Below are experts of layer 2 (counted from 0) of a mixture-of-experts language model. Rows are named router (the router's row for the expert), up (a neuron's input weights, with its number), down (a neuron's output weights, with its number) and show model dimensions 0-47. Each number is 500 + 40 x the weight over its row's rms, rounded and kept within 0 to 999. Numbers have three digits each.
After each expert's rows: "gets" lists some tokens that make up at least twice as much of what it gets as of all text. This comes from a sample of Wikipedia text that the model never trained on. Tokens count by the router's weight.

# expert 3
router:497463559475564484486459526467431467464542514468470438461461504461467473489435475500529518496437498515510530489595521486518506488482507559535446
up0:512405434401563527492503503439559510477508462517510558469454473507541469572461542495483531568495544540522512523543538558492502416549474474503565
down0:513519488562460599477475529491475515503485472467444535553539501576466458506530461537525464529493516494484506428504518524474486613475518499453547
up1:552535521517476447543494516429504525471508490518457417459471522466512570443451455551472523517437507545556469472427482414537584462481530482420487
down1:471461458482345517518569518578447516478613523419463494518478530513528561526549476470485544538521445480486500514465538487492512473484450498535540
up2:531482496433506532485426562495442454496525522595511476513481483447504522490489521480459461513445496491476449460518529484600420445432544519538496
down2:519534559499539365482464483551483555440541543565518504509445509544574557563536526512531508486487439540534469564515555471530536492500528506525421
up3:529543446466541526487484569448480427545501475583502481534524512507542433528481549585527581588480573470530426480459489543471506502506492508424458
down3:547557457482467482449483543510468529477523490494513582490531467485486527509577421427464489565512473453557496522479505446510458616498559505494482
up4:490545544530499462510492510503472535470480428500499549474451467480514553503495441481554512463545469473531478524529407589526482389396492437425472
down4:500528635512528517504575482463473481432539479530551513486475456483457489565553491465486492455564525546544521582490510492508548452495460495484477
up5:498480497491526520441498499488532475458537579477494506459579542516459454534496514490515575598531466517509488467512455541501471522485553510493498
down5:492557518517517451481514485423465501542612465484538495584537509556440507567524544539538488518536470439454423518605438494479544444509535496455492
up6:547452426453503481464509456566459516526508515447487476536446495416521456517516467466445531542534497476464476526474544527539527479578546490536511
down6:434542487518544551470509495445460465492477529435377546463492476525483497534474482483474439471535512419516508570520484481506447564536486537513546
up7:412461478512463500534514525449465459498461501539499445539471488462482435478499458543428468471519438478540558493525457499515505527559508429476466
down7:448458481569443507492458525516494521469469534594552531554386547484504500466479489427532460522471532517496516491570489506522480434478485491522510
up8:513416409524561517443447497614502516503496515409535464532450460492507493519484485450520558544471489425486522474513516552496506466529518515526484
down8:508516432571555522510485450489426496578511473530482555517549540456429479520551490502543528512511456414542491548520517512487480530520511467498538
gets: "-", " H", "w", "/", " over", " un"

# expert 4
router:465489502511522516490541570501488507534359543479505493508457475449383505512456434468476511455505505536515488534564467572534469484452530510485472
up0:486525502460466523480467393535460525524487512518553481478524534506466416571436486489461523515515495509506459489523444557509600493589542500497398
down0:495419511534501495563411454467544508502567532555502489452526528454502504479504517486514553504485482460439516460529503496467503507564521464491457
up1:534579522486532529480484551549526478527469453551513486467479469563350496515476461449480561543442489511452508432531468512480521423485544478434504
down1:491549484566524445522427443445561553429446544493479474456503526483508526532486498588447523535494451497523464566523413495526538495505474506506483
up2:525521547516467476541543487444475483513534494487538475470521471488541483538471538561509485442478456471508482559494586483461493440514445467554547
down2:454470538515457513533544472466505488535517518457493465453460521442570489530523519597492572517478475462454465451461472471489528487413547457513469
up3:544503499537561541488540530499435508488552523530550519533573477531419503445472540480485547574516467501563512602385494513575539455535494532419474
down3:443510453475472534514468467494539551493540550495458485455524450431588521452491482581483543567561480515504515539478515435497425451505471513460611
up4:557476467465517566529459466421511488487523527509500468466502511430429557456499526507495511545469475500561470514497499477521526388460429483444464
down4:420543462445458466527535588542530486488479518567564478475421526493497498512415477498483484496540505457493519565538478492554496527487498522408517
up5:511562489471498431500451496517495489490521468524524494541467518446468518506516457534479499531490465487467476558549491486459501518520527513554450
down5:507506557521500529466587550487446476467527477435460553489433515557488530485450488443565475550466517466533441561530518493597465450493490586489493
up6:515471460443505551507509543488475487546517519481536533492508491439439489520520578516472517547502530497541474541510504560460516476489532592449509
down6:427522450533501474509467532508506561538538573524520520503536487525510477438513495449444478458543557421422545553529569500502453485480448492425460
up7:459456503500539470475457506476462488536510587512562535573469496536433559515521527453528478511527498473474562566578534523472487506471431469502501
down7:488529464504418458510498517501489495534491490536494480490519521482527491579531457474447521455561516533465568465490553561484556484490489493483480
up8:489559463532484521520487413412554566417446496521485410530478492482476499573538522499478477496498544435537525487557594541504433470504499498531464
down8:459478458473494508551522489524491518457482523384422495490497515510532498497486562462444544494498548457547442482568542545427607441515525523502521
gets: " (", ",", "us", ":", " species", " "

# expert 10
router:496472471493538513535503523497440463490535583538508401501499511463407485501467452466526489527441482496495514477529487519548516548537536552508447
up0:516497488456505505474554574493477461470491517441502502470412492484469505598455513506452480493510514490504453473449493475522503451528470512480515
down0:513539536561556527558513525538535479502512474463450476473501486527506449512465566495487504447432542492434502547523591527421508470510484531516520
up1:460536544484540491550490524463530460554455525524525497570464504437420481526525476493482509508361515471468507517528538477554505459405523543522458
down1:487489566552522605459497567506571493581480485490485499596495491494453532502467479527507476573434528555528525505439530473491477430538462514524518
up2:433580484553472503525462466428506400495510488498461560491575529505472440463459520447528562501515575496404474462551509565544554493470448527434482
down2:528564480591497446482457524473504530512477494501526498479456516504606545421513502441444448515455535478472495541458527518607492406523537516497477
up3:482441537445431491467454502514548494477519472488496466538417527472510446496477467492495549467456517536577520502557499481411462518502455517472519
down3:473487458444513439482580511503515549493482501559463551459447505510494535491500457518509479468521497495548499481517520564480544518507484483483508
up4:459528468524467519565515482462492441588435578514434516521545571533459467531487473502528551473539500411419454492515577502568544460560485512521548
down4:495526534562523544490541453486530449493473510513505526486434466553522528467488508506554480521554494467496479480463520432482475545546437479498512
up5:450533466465433521520508495463552428504482483511421507464576504488502461574431497516543453528526574481541506567475506548466539528491473501522499
down5:466554483536561510461597501518459467516469483510553503449520391505514514518509488526505441475430490481459434543439585465505518455513480532511452
up6:467544546451497493554474504527525479513476483505488525521522553461447451504430415501468614533497517538475484521537547508495545551493507474510441
down6:462481486553495508499527508458565567471516467496544503505594494549459549492466508480452487509623473549541511514495550488469474510417560491512507
up7:533519548417521509496515470543543442495491476475444503526514531518430476456496484489545502449461576485496524497512550427530498486530474433448490
down7:485485476496485459453522529575496531502563462498423493458542497530458508491538446373477497522452546487513491501518580516502452486576547505481461
up8:509473531416430487448474556524464487493515515473502551557465507532448453494554483516460502512524508405526417433517515532484429541407569554503473
down8:503498496485478598524483494473543531495522544480503513525469493510520490402530452495510535506518492467534399526533502511571496506532507549538549
gets: " 1", "–", " 2", " 3", " 6", " 5"

# expert 5
router:482486531466518522487508497541446437512464474508534490512543527430404455474422470494481480479485530449517497547570500564493558472444493516509489
up0:425434450474504445460502479482443495446572494475455483537429482504504451483461505525481514469470530413567467514466451538505507470468483564474482
down0:587515413484505565546522468493469502501527540448494467462505514460469495492528505468504554451486529531524476494465550536495460420558504472528505
up1:543498529468467542496463464468439385510482509455530481510532488494404489500515539415489520502524531440421492472565582479514492403423493486496525
down1:440523437560565477566421528488481505530420507484582455452486494516444482459553427558514454595499525525488498503526537499451454483491478501466533
up2:518462524576567480509419496501467474516471522521451475536502486524448426518464419504476513443481494517524560476516441559537523591470514505496444
down2:545525521474452585524494452499528453470516522521553481498489535524510546527551455516466427536470528564499480470461453500503527516523487474529498
up3:471526470462575574563454528467597518474514462544527486537449487428367562502452406506542567490562577508502543555585455520481444508487456456473467
down3:439489481478520526498520519546522602537560412506560536436509459534456515415523570505573453556437535513477437538561512494478546457416481504483497
up4:512501485552542562571440394464554449507490502502472383458514494527410502518475401513577451525424491420488600460532490518589517439512584455527497
down4:495546444530445527526519522461447472451505502498461472446485525483473533492492413497555516560531474519564506484479506511587512502529496461496484
up5:482506532503515496533469469489462480461515506469592478455437530480491490507429510518417464540439517451499441581510534547472529498509583546472491
down5:392475459466484558426430544590438504492469586552485451509504470520398518508475448485503504544483475500434503559510491517514540459497445437507518
up6:499535539505545485518471502516487492484515520589531540579549501426452517506533517506539469480394580501450511470522537513511514413522479479487475
down6:472554521491467522519534520475468479531473480473594450582477529508465516496473502482465526582480596530441502563501596516545492516471487489483570
up7:490390549520557519545502605534407506491447525501494481501541503465492495514535492468489512521488456548487476504550455432535499440503532508442469
down7:427471384536494490488506523490465536466532491527461473501478448503493474513521531527577478555500468512513497509564461460467484520455479498498515
up8:468511520425511533482451444440467495513561469576502499486481555494519440553457515506472522482502500478435451528482538489533512475536516530453538
down8:579489479475577555457469463439504566595490488476552438430485451495508489521538479495537553495503488525531498534511560558407516508484442459594509
gets: " the", " on", " |", "\n", " On", "|"

# expert 8
router:436449534482461521491528524457439445526435537520502456460545485447419501534488473502479448467415547485526520534581519521488464482482536563495479
up0:498494520444488461499496507463538521478523520528511441585536493523522509527529427501525510435483507479414543441547573482460499527465637519442516
down0:554521381501546543454530490522462454456548429474515491531499466547513495489494469490470491505473490531557497458510473486503488565465511564574469
up1:452456481511524485477539577547466512540521530456526506532417483513456509476456527472525532555526476495493509395506429568521514497560552513493511
down1:500482462518487513466512553486506519430500455451452527486439494494474444499473568519519542558462554531548478496433533489453539531421582531491496
up2:489554557520492588542423505439498487490501550467487473566540505475475519507453530469528539461522496532473386521459492574541518501533605495478482
down2:458506524522528529501472519515510566491486496501517502550543466502507536501520492524459519498541489502523543492525519520506513475478527493529537
up3:532465484480550493497428535474530522499483546478406541534440490483448530449501411515527518450487483487555577512528508497559514488525510475499495
down3:436508585480477429495515520537504406580529420515475513491497495512523521482529525537450543451515435485489442518484469531502462512515442458457463
up4:522493504516504484475493565518543472539503511454508470525518537489411495525479440529535538515465527495483470494524566533545505501506560454497474
down4:501556436481506551544514492569532495491470491501504484495509509502519511493479546467491424453567416445447436476472501521557508515508467480465455
up5:447487532516495504427384502427524416503476505518479503492511555448419565449418449512517512565543435503536489532480483529572551448464522505466558
down5:524548533470536549538567476463550415573527482459456520478503459527515534454527499495512524508513439513496465535478491494521512516550484440449472
up6:410559529492538540531494494510523450492563572485364478464517552506459444489487483490452533505408538461510441550470525501546548513505485470550459
down6:504421472510445523447442449484507530479463526543461529535513511438546488449538480468452508513495514536505557485498535430441493510486531520486524
up7:526497479475542443452393579467505527466578596457485445466477518530497454501473520530464604449419554523500490566574476498505542498539498528498481
down7:521511516507463521502561436519550502524558564456455495508494480566490466441508509470471560515480507543523452572489486533563549523574526457534491
up8:470478514452511579458505456503489476448505598514507539463425570422470469495527524566476491496472504404560442465532547507463487516520553567496478
down8:461469496477488463452481423416473537500498438495490592465484520528547571544507536429511476487439527519499499465509527563562504517488477552412462
gets: ".", "\n", ",", "\"", " \"", " that"

# expert 9
router:452496513474521484539473518482510440514397531575498460489477597447438545517448437497459492489412550515550518501549507520533528516486525509523495
up0:538481478560566419421512492570530538532475557526445460418413497455387490558459527440535478445467518488457437521539455537500454430464556553526514
down0:530450492433509490509485489507555433569552529478475525486521575514474510504493492451495489513531470447491434460459495461532559480475464545472525
up1:499419513494457467472474492513491467499506516595468521579493521424492518477466449455483553483524461416485431436468460462580572459435484470508455
down1:487464522468454491440529471497542479512473438462550513469535441390505529476454432556522459521528534482524452484545538565494510515447484505472537
up2:494489538481476538460379551427481470553533481510496469489492516490489474448533468466546510475464516530454535474523533470484494429501486483411522
down2:498456494467593535541524468484542418514439499503472507510492511460566510525534406508464452453552441512444571518487537475474521439551528527526452
up3:518529525527446516544471520481484489569452471462541428564581505521467511524490505437529461493525507506515441478500516490563481565507484445549453
down3:519553537485499561515486445416500482474615523532508529550581560430480448441569453457536477478518502489537527446559506581506497556469536519513552
up4:456465539527502560492522511476548496448524602536510453504494585455463490501512490477508556529486533458529505497541507458537506515538501472537387
down4:457456457503512505536574475522464522457524490572433485554466521510454447453452488428552514451479523537413508500520541525464529496488420496454515
up5:577492503463506452457534460553510491475501549506500453559453524505471493528539490513539483480479407503470527522580552434501472498547446451574493
down5:446418501447541506528511486530462572534485457506575536511492525533524448449463480499559499455506458479575503526517513517471516433518510567519534
up6:560563460513536534489550486466492547476465517534500520565490527478474510560494488445522447451407519469535535496471460583590470564494550530476521
down6:444479605451499516452531491519519517545494512484528567505487445489491532407532496543535481469502494581518577525561553483517485526507443494485406
up7:518505537479455445426448555425538537500560476466532511480465466477412513495486475544483485521496439505491474552514411588523455508519487482457441
down7:514529569424515534476512512501477532489439522534478558494477484448576573486476506474487431560574497394514464451586490530520492448587418519515500
up8:473454509541485441474452533538487520521448513536502554462537480428476491532482498447498536547510569495542530530466463587531545486481488469436429
down8:489547522545551517505498512530482489507477449473470463474454551479529541529527537443495588517556525457495528564534503541521510507523474478504492
gets: " of", " to", " by", " for", "'s", " government"